From a checkpoint of a small mixture-of-experts model trained on Wikipedia: 14 layers, 691M tokens.
Below are experts of layer 11 (counted from 0) of a mixture-of-experts language model. Rows are named router (the router's row for the expert), gate (a neuron's input weights, with its number), up (a neuron's input weights, with its number) and show model dimensions 128-191. Each number is 128 + 24 x the weight over its row's rms, rounded and kept within 0 to 255. Numbers have three digits each.
After each expert's rows: a language model's description of what the expert responds to. This comes from a sample of Wikipedia text that the model never trained on.

# expert 32
router:145109149141139126121114134132139123139117131155128140149121093152096123112126141117148146159145161122116088086119148127094103123097157142103127091139141117164147134149160071131117143192152105
gate0:143111167159164107164153144091132149129133148139148143149084107110111086146112161101092142183118088124122122081140134067131096086131120081120117085098127139098157089139112123110193083107152121
up0:161150103148095138105100098128127109151147120120116135113139142100138149129174101099129139160113129117134128168074118126107125141118114154107087144161171102105111168131125107097125129114126093
gate1:125090125110112143136109116131100082126147156154058100163170150123113139106152097169127127119113140147120148103130122127122110129119096156126141092134187139147142084130122181108111097132155143
up1:138114130109137151137100124120140122116109135146112107156100141157102144121084124103118085110151157105098138119145143180126166123154124149115144122150107140116130134103146118120114144172141134
gate2:119103108098126146102096120080184094132154130114139148104088098127084102104138207154131097132129154100148112164193128148141185131185144132148111164112104107120132162109118124164130128111133108
up2:126146096130120127147159124105086150103129151111110120080158097144092118177166113132133115143120123130132090088099118146111121092134114114152129128134153097114149107110170103182125119121082145
gate3:137098094124156094120139155124142094136174167073113134066130114110141134159124132156136096091149127084165094134106161133115107155124151168106129118126083130096133131138131129106128118134134149
up3:081150131102114123143121148141128153097154126111088158160146171139104087151096109125145118155107151129111145138101115161145136135097139146157092155132186148150167137100159124142096133110121144
gate4:168137193138167113147127135106133125115145105064143151105094113119167171127112110107125153161123127171104169144118083143160119153118150156106103114119083127121086130110133162148146136097133120
up4:120146183122140118146115104084105169101145117110135104123102108081117159120139136101123128166124140162133118075123113104143124143130120116144135121108108110148107120099105162120113098153171098
Digits in numbers. Digit pieces inside figures in infoboxes and tables, such as densities, populations, scores and years, e.g. 442.4, 110 km/s.

# expert 48
router:159146136161126101080067112124116118110100114159101111143157122141153066116110173173146121129089146110163109172084100084154098157111112143118158106146131126062117125130165148158151114110129115
gate0:115122147100109141159084189121105134113150124106120128156105131128127163172102105136121144133108075125108104125126151109178105126115137073131108130146118094084159124133132105155110113127108076
up0:145145119102109168149091168139140128115125167105122133090115170139103130125134113193117125119107129134106098097117158136178158130108143136172119104128124158110094126136134146127132118153118162
gate1:160118145158108114103114150073135157157075131147114153159133071166100117103139156148150116133126175130117149168118134142107171125093146123139126162142131163145091113152155092143100153120074097
up1:088150116112099123122111104178114139125166125126107122110116158091097131103132116129136131115086094172109097112145103127180110101177123168157151130155133119121142143100108189149151151156112115
gate2:140098122109113155138152181130081143123131150170090158115162120092135194120090135118156106177107098131154186110115099130135154092126151114149132143119147159152128114121097162111083128145133151
up2:170134133120141123173089104155158169101133119128128115128151113147104125078145140136106145113133120112115103170115113130120121158127151141146148104101128107138113108137125139112161177128119093
gate3:100134132161170163137119110099156122112155105142130128113147146113107087114109095141121188160146094139125151170108140113141120127128126165176155111167119140119112130130122115115160122135175116
up3:120150172124104111132124138056110137112144136116128121132155114156100137176123089147157126142129117125134110075116133164129123135102130106185127134154136126117135140137108160126107164100131134
gate4:155153126160090105093120157155104089072117085120107129156094144122148138130154194164153132169113128134148110100102122072106160112069095129128124141126121128171169142138091101184117160138123118
up4:164123128113182122111115128116168137126123133110124138148145153153091137164077121155101094128161143104138156120169130111141131150131136161103102152133129116136145177078094078193117114103092177
Prefixes and taxonomy stems. Prefix pieces such as pre, sub, inter, co, and stems of Latin taxon names in Family/Order/Phylum lists like Piperaceae, Porifera.

# expert 22
router:146140181146124136121139105107128126132144110133117116175137104093142134118164143121122128122123155124102153129165154082190102098104100164090103128110129158103138112163129149086120098137175097
gate0:145113151124092155123121113163135148108161095129131109118112136143158119152129115124144110139125108109128077138102173096152139118083104156116167125092109102103146129110139165107172105153146114
up0:143169101152156149116134142132106101134091115116103118141136127124145122126129154136134119150137092157071113133139125115121091109115157163119094118132153128153145139123112170131110154095091174
gate1:105109114110146153140149086112142110171147112135088126128085095145125132130142123133103097172122180177078151144175156127095146133122106115123154147106118102154128111116102123107093140094099131
up1:133108142113135163101106151156144163155087078127120121118086149135126154118091142133092100154115117157140094147113130148078140078125122080119125140119122120109133126159122140128120154118144155
gate2:096115133135102125099142126140142049149117105125146147159104164146175139151124102173132151122138155149147122146097119116108135101119139108087142085150104130102149150120110153125132126149105116
up2:094123158099122139143154141133195162160133125091075124136103118135101133156122136160144120124108116105076155096141142121073137156134123083148179120103163114085135118118111156182107091160119144
gate3:121144125103101121131124138059158123149123121115129127128147144135102147142114131133147113101128089110062155132099137161130112147101122110117134103111137122107111142104108178155109144108128162
up3:137127142097111131119074144107147144114120107121154108139159159127088153155110146147128150135122123113085107109135139121117143135111129097096143084090129115151121150098138150148113151125152162
gate4:139127119080131122097127108157095166149124156118161136119147154100134136132149109165161134161128095144161129184159131099156121114067127088122160142074072144156145109123110165127134157094137134
up4:180126170106140092106102098115109156123149128120141173107099149102120147106100153153134163123142104129151109127116093099124137102105122093126163118150131162170133139132099155147139140133140139
Line ends and T-starts. Line breaks ending infobox or table rows before "- Field:" or "|", plus word-initial capital pieces like T, G, D and app-/add-.

# expert 6
router:089160090146126105146118109129157147110127097103142156188134131126064143144118120150109149126141059132100069126131134127145128134128117115175149155104135114150137081093149127136135099146142119
gate0:147145119182123150104158150107079122111107158133138132126158149130136185189154128151154088136110095152143086128101145153157082126162145159144119092137116104116166138154142143100136155135132158
up0:137146115166125106165165150107091107128130152139111126135146135092120180200132110126147112132112085146161076148127129135165097089164142171154139106123144089119147133120164112127117123142122164
gate1:146134138125123148120160088166080155154090118113135132119131148102153147140097152114113088155072121161173144117130127140129138171075133126130164130144138134145095191146116104111117170149119139
up1:125098136111144166116085094181092167145093093085084161130149156121129116101119126133112100138084119119150103105129107168143131147129104139177149173100134159148127124115119132101122146109128109
gate2:135167127115114119174123100111149114128174121150128159157119156165087147114140167142118110146105129136092140102098161128173148109136168103164118142181109132120044094086136115142128129176153114
up2:133189148131133147167085152159162121138131075102148163147139152114119131156110150141115137102104112107114150147133151128121121101139151096160088132147109144133094110119088133145139116193097116
gate3:091136111152108117141131137139117161115157140129131127111155151107142147149140129131148173125148158136134123160116072139093096114143107129121115146136169168082115151133155106113150092112161118
up3:107124125147084112105118137139130162130127145125161175115146113114108157148143130167103142143124178127128107130122125118097098133150087164130122133128152163135141105143134127106146103134145105
gate4:135168124103126111109118137171117115106123112130117138147139106084117124128130141116161095125086131144160146131127111100127118106151122145180115125169130139123083143072122147105125148138121104
up4:106123103125156112141102107154140144145143127132076153158089117140109124133082084124144149107143154104120140118141125147126125100125131121119130130145132105140128123133110129129076145126120108
Short word-start fragments. First pieces of split words such as rel, exp, adv, def, comm, and the v in sports-table headers like Team v; t; e.

# expert 17
router:124100108083156148134139174170117127126105134124180121140112099068128139188140114130125159129105107134180132089172141095134114090128119132132113059125138179118138125121137115118153116119107133
gate0:078077153125134093152140124073099105169114130086187118117118089090142132134119128139195159099162153149126116130153167168130182104128137087125166108126112183067143114117121141138131147076088095
up0:113137092153110121137154108131154120147157135160091108126150160129115116112126106120112129160131168131104152114132103126100111122146136160138085151143127128157169112147168129102133146133131131
gate1:113139112123093153098134122171109087093129140152106152107130132113145075140158149139122110133139156168178107126178121131095165127152171138108143112140094150099164148147126093134156145089125128
up1:168146156185110098125171147114164113142152161102112150119098131129107130123140139127137148091124151139139131131162143136106059127120133122085107163140156115149072140109124156099132151121136188
gate2:207162133125137151102105172140080130143063114133143126188109133109135175102113106160120143132134133146135130120155154124129102121152137127163123088127137117136117109133086155141119138159136158
up2:144137119132120117142132139101117109116070139085172130166090146108149179155103183136129137150150108136131129103127092145120131118150156123115103111094105110195119111069131115128128144183123100
gate3:152144171104188148081145089133168138166140121124074112133106113175090117106127099139124132173127148128152141114125153148138118160146088156080129097164104114089156102100137120147106127149119140
up3:139165140145110166129087122112090128132084087114148146120196179122171136149116136141166134136107112142116103139126135155138147115117157078116124145147161140147112149112172173119130109103161130
gate4:144101165128175148130134090119139116106153157132157122100151154130136103123087130144147140106124103127137129121120093131141125141101093115161088121179144139194108119136101129151137069077134137
up4:115116169100145147128096105150177123124155188090161131097067092146087101120090156171105107134095120139111131150123104119185161102126141115139085156174151088148076102142176117097121115128129128
Biography possessives and headings. Possessive and article tokens in biographies (his, their, its, a) and section-heading words like Senior career, Personal, Rank.

# expert 3
router:114119146191088127159108109083148089177115153135089164125174130105145149106126125166118119132109129079119104132149113103099123131123134121143098145120160136138127077126136138100108115118159077
gate0:142151107128116123118120095089119130132177084076109155131115138143127133080150124121108170111142118126066152146116186135148084166119133100147127105088130158123143153144129113140107160100181136
up0:110115138143163131121111196146139156121121128159141111135155116114117128178086131116134088131147118116168123107120069103112157087147117159100128158125123120112070118110111172091161131124086138
gate1:101154127109131162145107111143138104101084090133105114129173159102168140099146104138116129154058120152119115174096110141112142144177164113111083112177116139124125134135164138115131127145177069
up1:093171155130094125112129124119145131147162176138178126156086111137076106181090136071107164105153128108133142130142146127108101108077111125146139140122157141122116076142110150133132116105111153
gate2:149104128120111123074144133141137151147146093129122124119123098147142164145120128102174168112148140129099124122142109108123123122133112134166121148135148114114117154108075097112098110111126177
up2:182107117088128137107123114124118145134140104144166138161180112157135133128131129121121139153185095097108156118134140103108124127105167108118149168159145149104138128122103129153118127131097098
gate3:139095146115151137154154133122149148117194122129106172117155158133144120118133161123132133172114138099093134169171143106190132118134106128129141148147133123117109104120125081181137151135157142
up3:109115140108126168134130108100119149131113109100130135160155112130115126097111089159106137100150131150136154085138144123108109117144106095152171133125133091104122132090117144167115134114116111
gate4:103137134120147132167104108117066120118097108089128136163163108124124105163137124107100101128111090159139137131142109141159175107142089107110150119168110156107198103129139176122118112166100101
up4:131137111114118135133105161144148157130151108149155111108114138122150144137125143098146159138145122093120138120102141130094116112131138103069106117077106149173098148132125107124147127125127109
Small numbers and scores. Single digits and short numbers in tables, ratings and times, such as 3/5 stars, 0:55, table pipes, win–loss scores.

# expert 43
router:133126122143173124129187174105097085116113154154125114178136161136143155166092127133115144128121091161130085159156125108117117138172107113129101145134152136121165145128121117122153142141129127
gate0:114131154126094145171088109140099141093154115139117098135119135089147153169126115184099146135119175161132079128093117144148149097113126136128090147145158123115145158113155169093084117150067081
up0:153128111140164118127166161119150124160139132125126142143132108164081069102117165098160102143137101124115184119134126137118089179129127102129137091127095122118101095166116107099157142098133153
gate1:072093174154134082105129151099149161110126052132148119141145127082116101104113119132163156110099137116132127173124174096084146138114102105118144115098184121107192111165143125149108151074108126
up1:140133131131107135106135155100089119148126110144125153125117154096140133106158107109138195137093136132131131164167141101097133194141146125169189099087139150123163107125133154134130085117141198
gate2:134150109129141142157129120095182147116141106118123111133120127140109143070161154146145154183125104141091126140116111077124151173135096135138127106139134133108162130120118145155142147141133136
up2:108137099148141171116121125105139098127105107162160097103120110167153115150133143103155136145120087126111135136124149150131117100108128176189157118113113124136119155115111135138120144120127159
gate3:155119155158122148179125136109110161095115078153116137121131109137138105099143120097137154128108154140122080153153115146160149077111151209116133134153133129108158181149137107119106172147102114
up3:136120131137104161164111168108126109106145169146105132142102138129112099151130138130138146117168154142131102107088127192115132107141127138146109137160097105125173123157126156103090125107117144
gate4:117120125138143145106140145106154119132130096142139148146088126169149136118152134140129141134161116159146140107168103123134108104124176124128104101119128137111106124134123165103102099161147109
up4:150127124153130146107126139124141102070125151123143096154101136129130174092102138108133109173139117142151098121134146131136101118131166128158164131096118116139091119136113180133092109127125158
Determiners and articles. Articles, possessives and quantifiers opening a noun phrase after a preposition, e.g. the, a, his, their, its, various, next, several.

# expert 23
router:121174100094120160127136137100106092142128110103148156087142143169118130128129154174129135137128121116131136122149089154155135117095115154155106082134132139176123123147089096108126120150120153
gate0:126160105114143165091105177109108110101126132087145118143125151127131126154065143099125135118145131128136141126125184166114148057114143098135145162163120111162141117157156077138096097099100098
up0:183152135141109108125120108112133126141104122092108124117113158110152160150144116145131146113160152114134132152154103142082134088098107149158125145120136072094142129074113116127161153139096109
gate1:121065103182111117162101156105139155122142126165145132104086166134153125106113119154084101094074153134103105113081181129166088157111169091140138093139137139116136125143131113129094119114077130
up1:127158090120134165108120127127111159123128145100129125133131123116135161098134134102096085133092112106108091138109104149160164138160128156118155124157131126133127101139146145119119114140120142
gate2:179077152121128155120086133118114131154095101077119129113134098113159111135083142150170118101127137117090150126133129096123114122156085157124137120147144104102135158112161166150134128142157076
up2:145154124106102168148146125108097138109148149128164071109111114100159145133156111133132121127114099118104145091154095096141153113132134118100110143147101130124121153116139126101170137073133134
gate3:118167165126151138156188108077155115127160066117113139149133081098125100132145124159146078133120110116176114184154180127180131148096125062126131119131150140138105111119120113084125145084116108
up3:117136114105159129125090169102123148117195138167131123100139153112081154113110082143125147148149135137137105127118126139142114110115144132186175103145117125134110114115115110115119124129118135
gate4:132141138135152128099102098146136143096121141083135117159097131116143102147155139088184115141097130138128146135142099119106100090147140137072108139110108123164121141115137152131176153100143142
up4:096158152105138148125092118149158148115113133088066134128098120116100149121136148107127110107125181162091100079149158116134099096109122088092134108138133125138138155092101124123128114143101141
Mid-word consonant pieces. Short pieces inside words and names after an initial consonant, such as z in brazen, az in Kazuhiko, ak in Sakurai, plus short nouns like car, rock.

# expert 16
router:111112104142130161126133164142118145102083147135110136109129125106124155107132124139084108169160148101143127091075076121090139116109145131105142131105087143120113170126141153173141139127165123
gate0:118116098145159148123128158094143107163113133140092143096148166185093152132123128129109128150146145122147102081090154088142147144166144187088136136151105096142143120107126102120157143112149168
up0:130134160096114104150141138141124161114144118134150129149106117065154112161157115119173138119113124147128152197144115171139112115094127090169125122128137172120116151158144150113102107123112065
gate1:076121160154141086112113117132121145117183119155154142154136138100136125123164133120128134099166133144094060103115102169099093099149167102106130116154165138134119113127115081139129149148100105
up1:156131106117135133144150135120122128114107112096124110137106130124097126136094135109132113187102136098158178136129141114126164169140105135148102149090082107108137122129140166121121127113122139
gate2:137123141132131098150155099106144084128139082109129140171138141164134159100112178108125172139104160118098136137129095108142195166134132180091119134195155197109104150127128099139132148176106114
up2:115107106102130165100116191118087131126133125160124094112120119125074098154156100107140130124148118130163121141136135158105119088155098115211151138070120120147148109127090123103091154101120118
gate3:141111149133114119151134101160133147194124091109089124123125093115130168089124126122122121125134117149098117105123109104132125112123134122164151157153134097131129148152093112124114181156109148
up3:149108121158096111144146174135126139170127121094135139116177127146145167132084090135102144132105133093138106094131158146145119119166113134122136126148100158119142123159141137133130152144056144
gate4:108114070083106104127123175131130105107113105119112121108126129104147134137142135174089129114164149118117081094122152129134140134141133160124132121165173115155130126135104107105138144101164155
up4:114101180164133111089100104124130154120114150141178143100113115115105105153122128126174128155087117155121121180120125113141138129128156096111145142089085102099108114147138159153139103135133078
Infobox and table values. Closing brackets, digits, units and short values in infoboxes and tables, such as ft), °W, –present, the year digits in 1975, and language names.

# expert 56
router:100141200108125127112144130123114107123150152148133129088132144155158151133121151124125189161132167119152152134133141095129123141144098176089129095090117143101142154119135121138141111127157151
gate0:144103099136134139109126085097144089095149157119162120158124176148145157112097125124140128118103133142112111146105122116100134145153140122113122133144104138099119144138141106118113134135111136
up0:108128095153121125142130132129141113078134156123178120143137138137146172142106123140172111119108137119106118151109100125099176165139114138138132115119129156072128146103148104156112139142117133
gate1:140141104103131070097091166147092116109125111110098105144130150137106153134134111123109121083108115122086139126137089148132110116145122108146111163153114122093131160172117118109188150134110116
up1:123102144128142133126139125104161126170129128159153129110124120138140141111113149115149117161111092156160113106087158113142157151098152121120157057109160108148144083113105136167110119131145142
gate2:120081122161153110135102145113177094159109121092164143131137143136155130136125125183144144138137122155158173129116123104184139088150165110106117138128174140115131147139130090090149158137114090
up2:134111112124113155170124103116073143077136148150097103157092120158116112162119153115131157152118140126082098126141138124062157130172124169098200116165148148133118114071156145115118072134123149
gate3:094148147142106131116172105125101100097112162119126078116120138158142132150119139080127146147108141083090121133130099137099147145086130135141105121104098120143114126135114160175109139145188154
up3:137113127131137084131164133122082066135121149121124069130114130163104170128152123126123171123134131123127110137149131119146154136129173183139095103166135132126114140108127151135145152137132147
gate4:104144114083122132114139143159099155087111072145128149127130120132172140118100111163119124151109122131148133118120112142144126127138126118129130131110144152136122192146131117147164099141133120
up4:165144124128102143127133137121125131143165106123111093121182151132074121089152128128134149127106120146111138189157106134152157113117161142124136151136151134129124090113062133125117151119111163
Articles and word middles. Articles a, the, The in prose after prepositions or verbs, plus mid-word pieces like und in Sunday, hundred.

# expert 24
router:139093090112160148143152135145096114142143131132122104084099145139153139154120124140132114126144113131145104149141105120199104147121113136100102202089134151098141120098112133117118134092146098
gate0:137131138162139104142113084166057138087099167108098111146159122137133135102110151118098120143142114127134160102149132095132127121119157113145120132112114118109097123172102183099099141108214146
up0:096115128133132160112134134133186112151114086155120124111135102115093134140151120120148131136099103154128098177104138147114086120172121150132108163108126138143192129132114102222139126135074101
gate1:123142139113136149072120125159171114120102145121137038098117116113105135144133112138120096152111105134167111138109134137131117107108148096133185167101106105131144080137144110126087115123128070
up1:107180140110097165130096154115109150142134114143137152126125076101077131127122149159121154122163164137136132117130093098136108100087164142103120142112128117164140171108137138118157143139087128
gate2:124182166122122119110140147166105095152170114129125110107109131122127180172106160145107145149105140126135119141115104105184101146109113149114071133088139146142165166140129136145127116132113122
up2:127115113110107086143105083137153105101065152084121118105117124101109148141160082127125114126124132080124168175080139082145135135133131092108141141114105120146125132115133166161094142109146093
gate3:116126133139143154093134139112090118088123155127157132182147110150177121136086162132130115087120179126149149115137132124133107103126104130137101099119087116148102122093087116144117119084117120
up3:182137095108113119084132148104128119077138128130148180145119130151159137159088152117126136104139164150181136134135144127135158118130118125114134148088116126133121144118087148141124105075122146
gate4:148132106102117095082063175139093095140121174166090109176139128141137147119118147138146146139134136178174085094109177124142114115138080162103159159115122129105143130105168093162129134123095102
up4:150116089121165145105117106101134160114109136079105100124135094110135146111136151142143127144091102100137127094141117116097122079107117172163116113126121108148144174093109175103139103148143163
Nouns and particles ending phrases. Phrase-final nouns and particles before commas or of, such as out, along, land, town, University, School, plus years and place names.

# expert 12
router:109120109140162127099154097103094122081093147131082123114066150110091131129125148124096122134131160106137111164124095113112115132150134134155093121094104143152140149114102119131147141129149126
gate0:148100091088149115132087138119119135131134124099166137124139115120134145165106085159084104183141123151100116124123148121141141133138122150133116098098098142146107123105149111174130106111114122
up0:094123160141157138115142085133140143121148161159119126120133082110153144093141117124124130091131118083166119145159159169108132131163100093118084123167151121140162126124126101098104132129164127
gate1:111117159133136161110131126161108138089129142093157102146147137092123146097123134144108123125141126132090095125135122139140138136153126120117106115104162185104138097133111124139148164133112123
up1:116109148137156184129146149146095139108107153112123159106146127104112151065168132095108111133112112133090115116145138129116121145152143112113084160141165163160136084081122138115162179125121123
gate2:125157120137131130121100108107147130139154118138148138177147119129130119110117110129114141152134145143134095136086113151100103122152164124137111171159140118142131104130150178117126137157126165
up2:143128124113126175142127175176150168062136129128144105110137136136131140106143127091152143100134136116117152111155131145130141137141161105126124111146147134156119134118144111111160154139102129
gate3:112147110160127102146090108097136157116110127095126136147093172096123121141104073126114172158124138126096174137122147148109131153167122116152201127139129116139149141132144157171138144126109097
up3:137153107132108113159075101159124156086116120157120103144103128116053153121075083125126137132148121071125172134139140140113091135161119109154134149154102100128151163103130123132130118154136093
gate4:115116172104138130120139096145112143116103149119124160160103139113122155145160135149115151110123175181083100111109129141097117173145083142143113130158139087123120136139125161102149156131131145
up4:108174136168106156121140157151127157134139113152154088133118060147131087092124132076084150150121109123150163113103128115151087099099149123114131162137092167097083115114120152162117102140176109
Table cell contents. Cells in wiki tables of election results, squads and race standings, such as vote counts, DF/MF/FW, party names, Nominated, name endings.

# expert 46
router:121117149138125112155129083123143128118135120150115052125122124133131155122158090153116103135123125129136091138124110139099105134103076145106058154086127159087092131135115129105156127128129158
gate0:216133133105110109180100165148080117060115095150139129100097143131137119143131138182111120121138130125103179110096148114119183136133155155130157068144144158108130160119095133122115150085126179
up0:159122133100129129135140151165146104119156140155139153123121143132137096133150159177121143110099137110153175123112145127080140137157155138149139091155137168145133157118095157118101144114132160
gate1:144089164115163078122111120103109155114142103099148136124151144088139131105110165100134163122106121111123132143140162151122154124120104138093111120160134092146129142159158112138176089160125133
up1:118111161104110115100132129097137104108142124107138103093164089111094145144118164120173143176102124106143130107109129144158137142141115149092126127124152075114158120145173163135108111125154116
gate2:134169116124175106132090164150080151110149133136121157131111133109138120144083127114142083160093104146133142102085141109136110151112122084105132120124128115135116128142065122129155122114147162
up2:111092127108119157148120110110162124143097114118125099151123115116152169114126121158157183102160125117119088126165116141112146136152129165148142140143130145116101133131127132150142142152133135
gate3:151102096104130112132137161101120135098151126103142142123132114118155126144115122175127129130141123135142096115099115157101084132146100073120100144124100129155136152112099115156160150102121173
up3:151125140136141088169149156122120140101125126080122132126154126121175122100069100105161110126146163125149122139109129109096089143140102150147137156100097123116117132117168078143132178117111114
gate4:124166158147104163115116106151101120104123132161086102137128178087116093084129093084137091157143089171164141138127139132111105095114105149101134124134119166146102157172107092126128124116134101
up4:119156160107140165177154175123168158103122157192122119095139153118158071136131099142115143095140163115105149146104146140084119097127083151100112092163109146105088098137115106124112152099126137
Mid-clause content words. Common nouns, quantifiers and word-final pieces in the middle of expository clauses, such as end, part, all, made, one, -ing, -ation, usually before of or in.

# expert 13
router:125108136148083123141102110085138132127140114131131135146132124089125161097156118149113125172135124151130132114109133163159147123149142103159153104185119116133134102179115102146099137133082148
gate0:103043147167143106126126101114108101153138119147101103137166145147144116104142131110113161172102129162127094131105114078129147157106145131147160153187144128163131142117125129130109100129122113
up0:123146147119137125155094164136151134155128131119143099138145132146150132151130127149107118105148119134142112116147127108151129105130081157117148127107093113126114147174129118122189105155138149
gate1:149074134151116146120142103158121107129124131091151106082103134149160146144158162108109148146173121135134113148106130126177124134146151110102105132158118146144163128111133087140121172081139146
up1:145109122112140173102140111155152127122037130149152111154089168120117142180145105108120143108157151164129111117163116147132134161106152118142108119127143098114124128089122138135122123113133138
gate2:150124110154119104131130130078156112155128167131155124116134140136167181139096128098155108157114100103128090114106100149093111134109077104153134108114164135142156157143153119130128114138106152
up2:109118138116126135145158089134146101086155126136109147103127105130068043116150111130108132135164147090131140108135146127141154156149135143121129121129082141131164113105104112135156122113117158
gate3:122139131124113086121145099120152103124109170085133188092115097091149119131109115102125169142136076152153156102138157135094134131092088125100165124080143124122116164136105146133115110115099110
up3:144138103130133101102130114135133129113122130093111169100175095105166130135138075131113141102110110119129120155172135150168106150145155108130140169084129116126120115093142123157168140124120146
gate4:105123186103113175113110136154120128130131140110146183149146141070125141121152115151139122171129108132144100147145152121112134156134063148124153084103112126175142138117131133166127116149158111
up4:124112132161167090126143119094134165169121104107153138144102137174117148136114140138113124137134150074163133089137115136100114066122190117095102193141135105130103095130086178107127137142087136
Learned word stems. Middle pieces of scholarly or technical compounds, often before -ic or -y, e.g. Astron-om-y, Cinemat-og-raphers, callig-raph-y, kilog-ram-s, histor, med.

# expert 7
router:103174137096152085131106128094160110137148106122108188145162131150118124074164144143132135190092085139120090101129128121160116111130162117178140099140100145117115103139158123135077117117135120
gate0:101139087091099122169135113135107139116128109122098123104078139179144066177120110107121136128129096110089160116142136134138092118123107137136119157149128170140133142125130135108150104149133149
up0:113141136107135164098125117136158134098121137140116172123134126130168047100137089128131109152093168124115088189139110122142127131152101125099133087122092167142141095126098132136138128160103137
gate1:147128127145102129092110091062115151105125138119095133119118150156147099162173120143150132113155134101137115126145140186149162146163117139088147098107146085142147135104138133127152138125118133
up1:140126166075141156133117118165159152154181165094150185148126127144153112138158172112099134139127180141116114123096143115180134105129101120141138139090110136121146062111172136118148114143116135
gate2:165113131153169129132125113141127129087113184149151121150133110100138111151104132106127117154123136111160128105156058121119095149091172094113115089133127125150109135147143129128142187125132134
up2:115093136163117120099124163093144082142150117104155152131119122144161149126124169126087094144170122141105121157136182120089139112161141134147132123120147143119153162102140110110145137102124117
gate3:137130148089127142092145117162114126122097112159126185153127128099131137127109126098140140125121091155155122152137137159145106111126202152112124181144113111154127165090157093111174080152124116
up3:114140164105117102134120162094105137133105113105146107115110103109115159142183145155096157135109109116109112102165072110158110104133106105153138073100157145141121145150144133178100158134146130
gate4:122145107122075089162157116161143131142139119104154120138144166173122125142079156145141129146115131161159100174161170112094117126164137147140116145124098120144158179138172141105127142130146121
up4:100127134090159149092100143094128138134117183131122138130132118111120120131147127147151127116119125134141153150088128136142131110146118123077124113134167147111141111079138106198086099104109131
Name and loanword fragments. Early pieces of foreign names and unusual words after a capital initial, e.g. H-im-avahini, S-af-arzadeh, H-erv-é, plus Thai bytes and ind-/v- word starts.

# expert 53
router:146096112165125157148157113081111114177116129127116128108146108133149126129088200150135154141141133156131110146127107128129167131114135122109127136109093103148117154136112120161108122116124133
gate0:112124115118145134150112116117145126137086128127145105122185126091163090103127152135142097155143107129123150151115155121156188139129133137159127123104069087097104119158101097156122104105126139
up0:142128089115119156073175147145129145113119145141157140122139141116157151134121163152120128087095117094151108146070130140172138167126121163105138123153127109148144122172124149147175126093129153
gate1:101144117120147159126129133137118121127126146170109094131143136057127135103113136170072185093145141105116106111116132131131126132134181118139104092179112111125127130143105148109133141149116102
up1:141163162144104147123121079114143068111098126158138073115107151095117171130118102173130142107134131149120133158128116118135154090095135168141139107174130126132156139127115142167145125123132093
gate2:136131143151133169130148110111097121151112128115137091112094112118126120147123140144142159164095154112158164115109128130151146102131181078130117122129146147143134126077184137192124092090122094
up2:135157122126189141129100123092134120128109118159155110099095101138098129148139101125171150141126081105113144138152153105097094131084148185148153159096147121136165151095166105145113160127097137
gate3:124149136141108159182159113143148123105114150132133134121116105162164133159128149134131128116124087111079147124129118080127100132134150135138085144132119175114158148118140125131152140121126084
up3:132133149114127102115111159075141133163107161082146146138102124117103098123175137115125130177164095115155138139139118140110141105143105155129159158157080102130135103145114159128128120101129142
gate4:108119134137097140100143116097110119129113122148143143125143121131154123148139143116115110170126153150166126109161104122120132100133103144155133157146129086164119095148141162153179160121136155
up4:138112114130132099122092148162155143122128148105106119123096118114114152071149122126122114121105109107082113163104151143122135156130139120104137092122125155108136187131106103098087123128111110
Numbers, years and currency. Digits, year-range pieces like –19 and –201, dollar signs and opening parentheses in sports seasons, prize money and coordinates.

# expert 58
router:101145106132106081131152107145143119134089080114098140080085101136138140126076102095116145124108087147143121089113116141132113133106156117120093136131100140131156112121146105124123129068110081
gate0:127114093094117107111118106106148131128151155118110111143113140092118088077136074117116114112143152146183118132102175105082106159107166146163110139139107150100134161107094124106155119160121148
up0:122171155185116134142135143148145103158092129094119172092120088131124143171137150082154128159098107135118127151163111150178119122126133109089108113149155122136102089120114142139120137101149098
gate1:115056100167105096082108121153119122161160122158136156163113124149134116178128160122086148121147122141093109155141142156137135141151106117127112123104168117095127142118109114192126132127104147
up1:130074129188112156116092121145133100165164121111130135126116115133168115142160145128082151089147095084130138147185109126148095160126136127111132154127141071094102140116155156140131160098114150
gate2:084130150129115094155126152102109140146101108142136122141115107100152137118156106109123150098116097104149160096164104171132113122137143174158112138149167164098124148097149109128127108127159158
up2:089130161130119111184119157125093148135090105116114106152102104090166147131157147122128133132123100098167159109166113153094141120138166163156114103175155141113111143091161120129118110130157138
gate3:187123108127148165188065099170138098134135136126100142134110129102107111152149135128158097152187168173092150116139131187136148103114126132153158110135183126130099127171183125134113097122134114
up3:129133146108074123041188156122123139145095124136152135139126105184159185131095150106119187119124131065159082130136137095144126158137164144109147157123112115145134119095088137134093148139095138
gate4:089126125100121112122089126138121128173157127139179112136124148131133142120118114142179161099131140142162150098113149164137122148149149114143149126116147189086138148135141109122116181080123157
up4:099146158113131106116103123176089102186151109133138102148119083104129097090138153110140167113141110145116110128146148111121117148146150156132105147155133139121127138174160149158145138123124114
Early word pieces. Opening or inner pieces of split words and some short function words, such as hon- in honour, s in outset, comp- in compliance, due, so, back.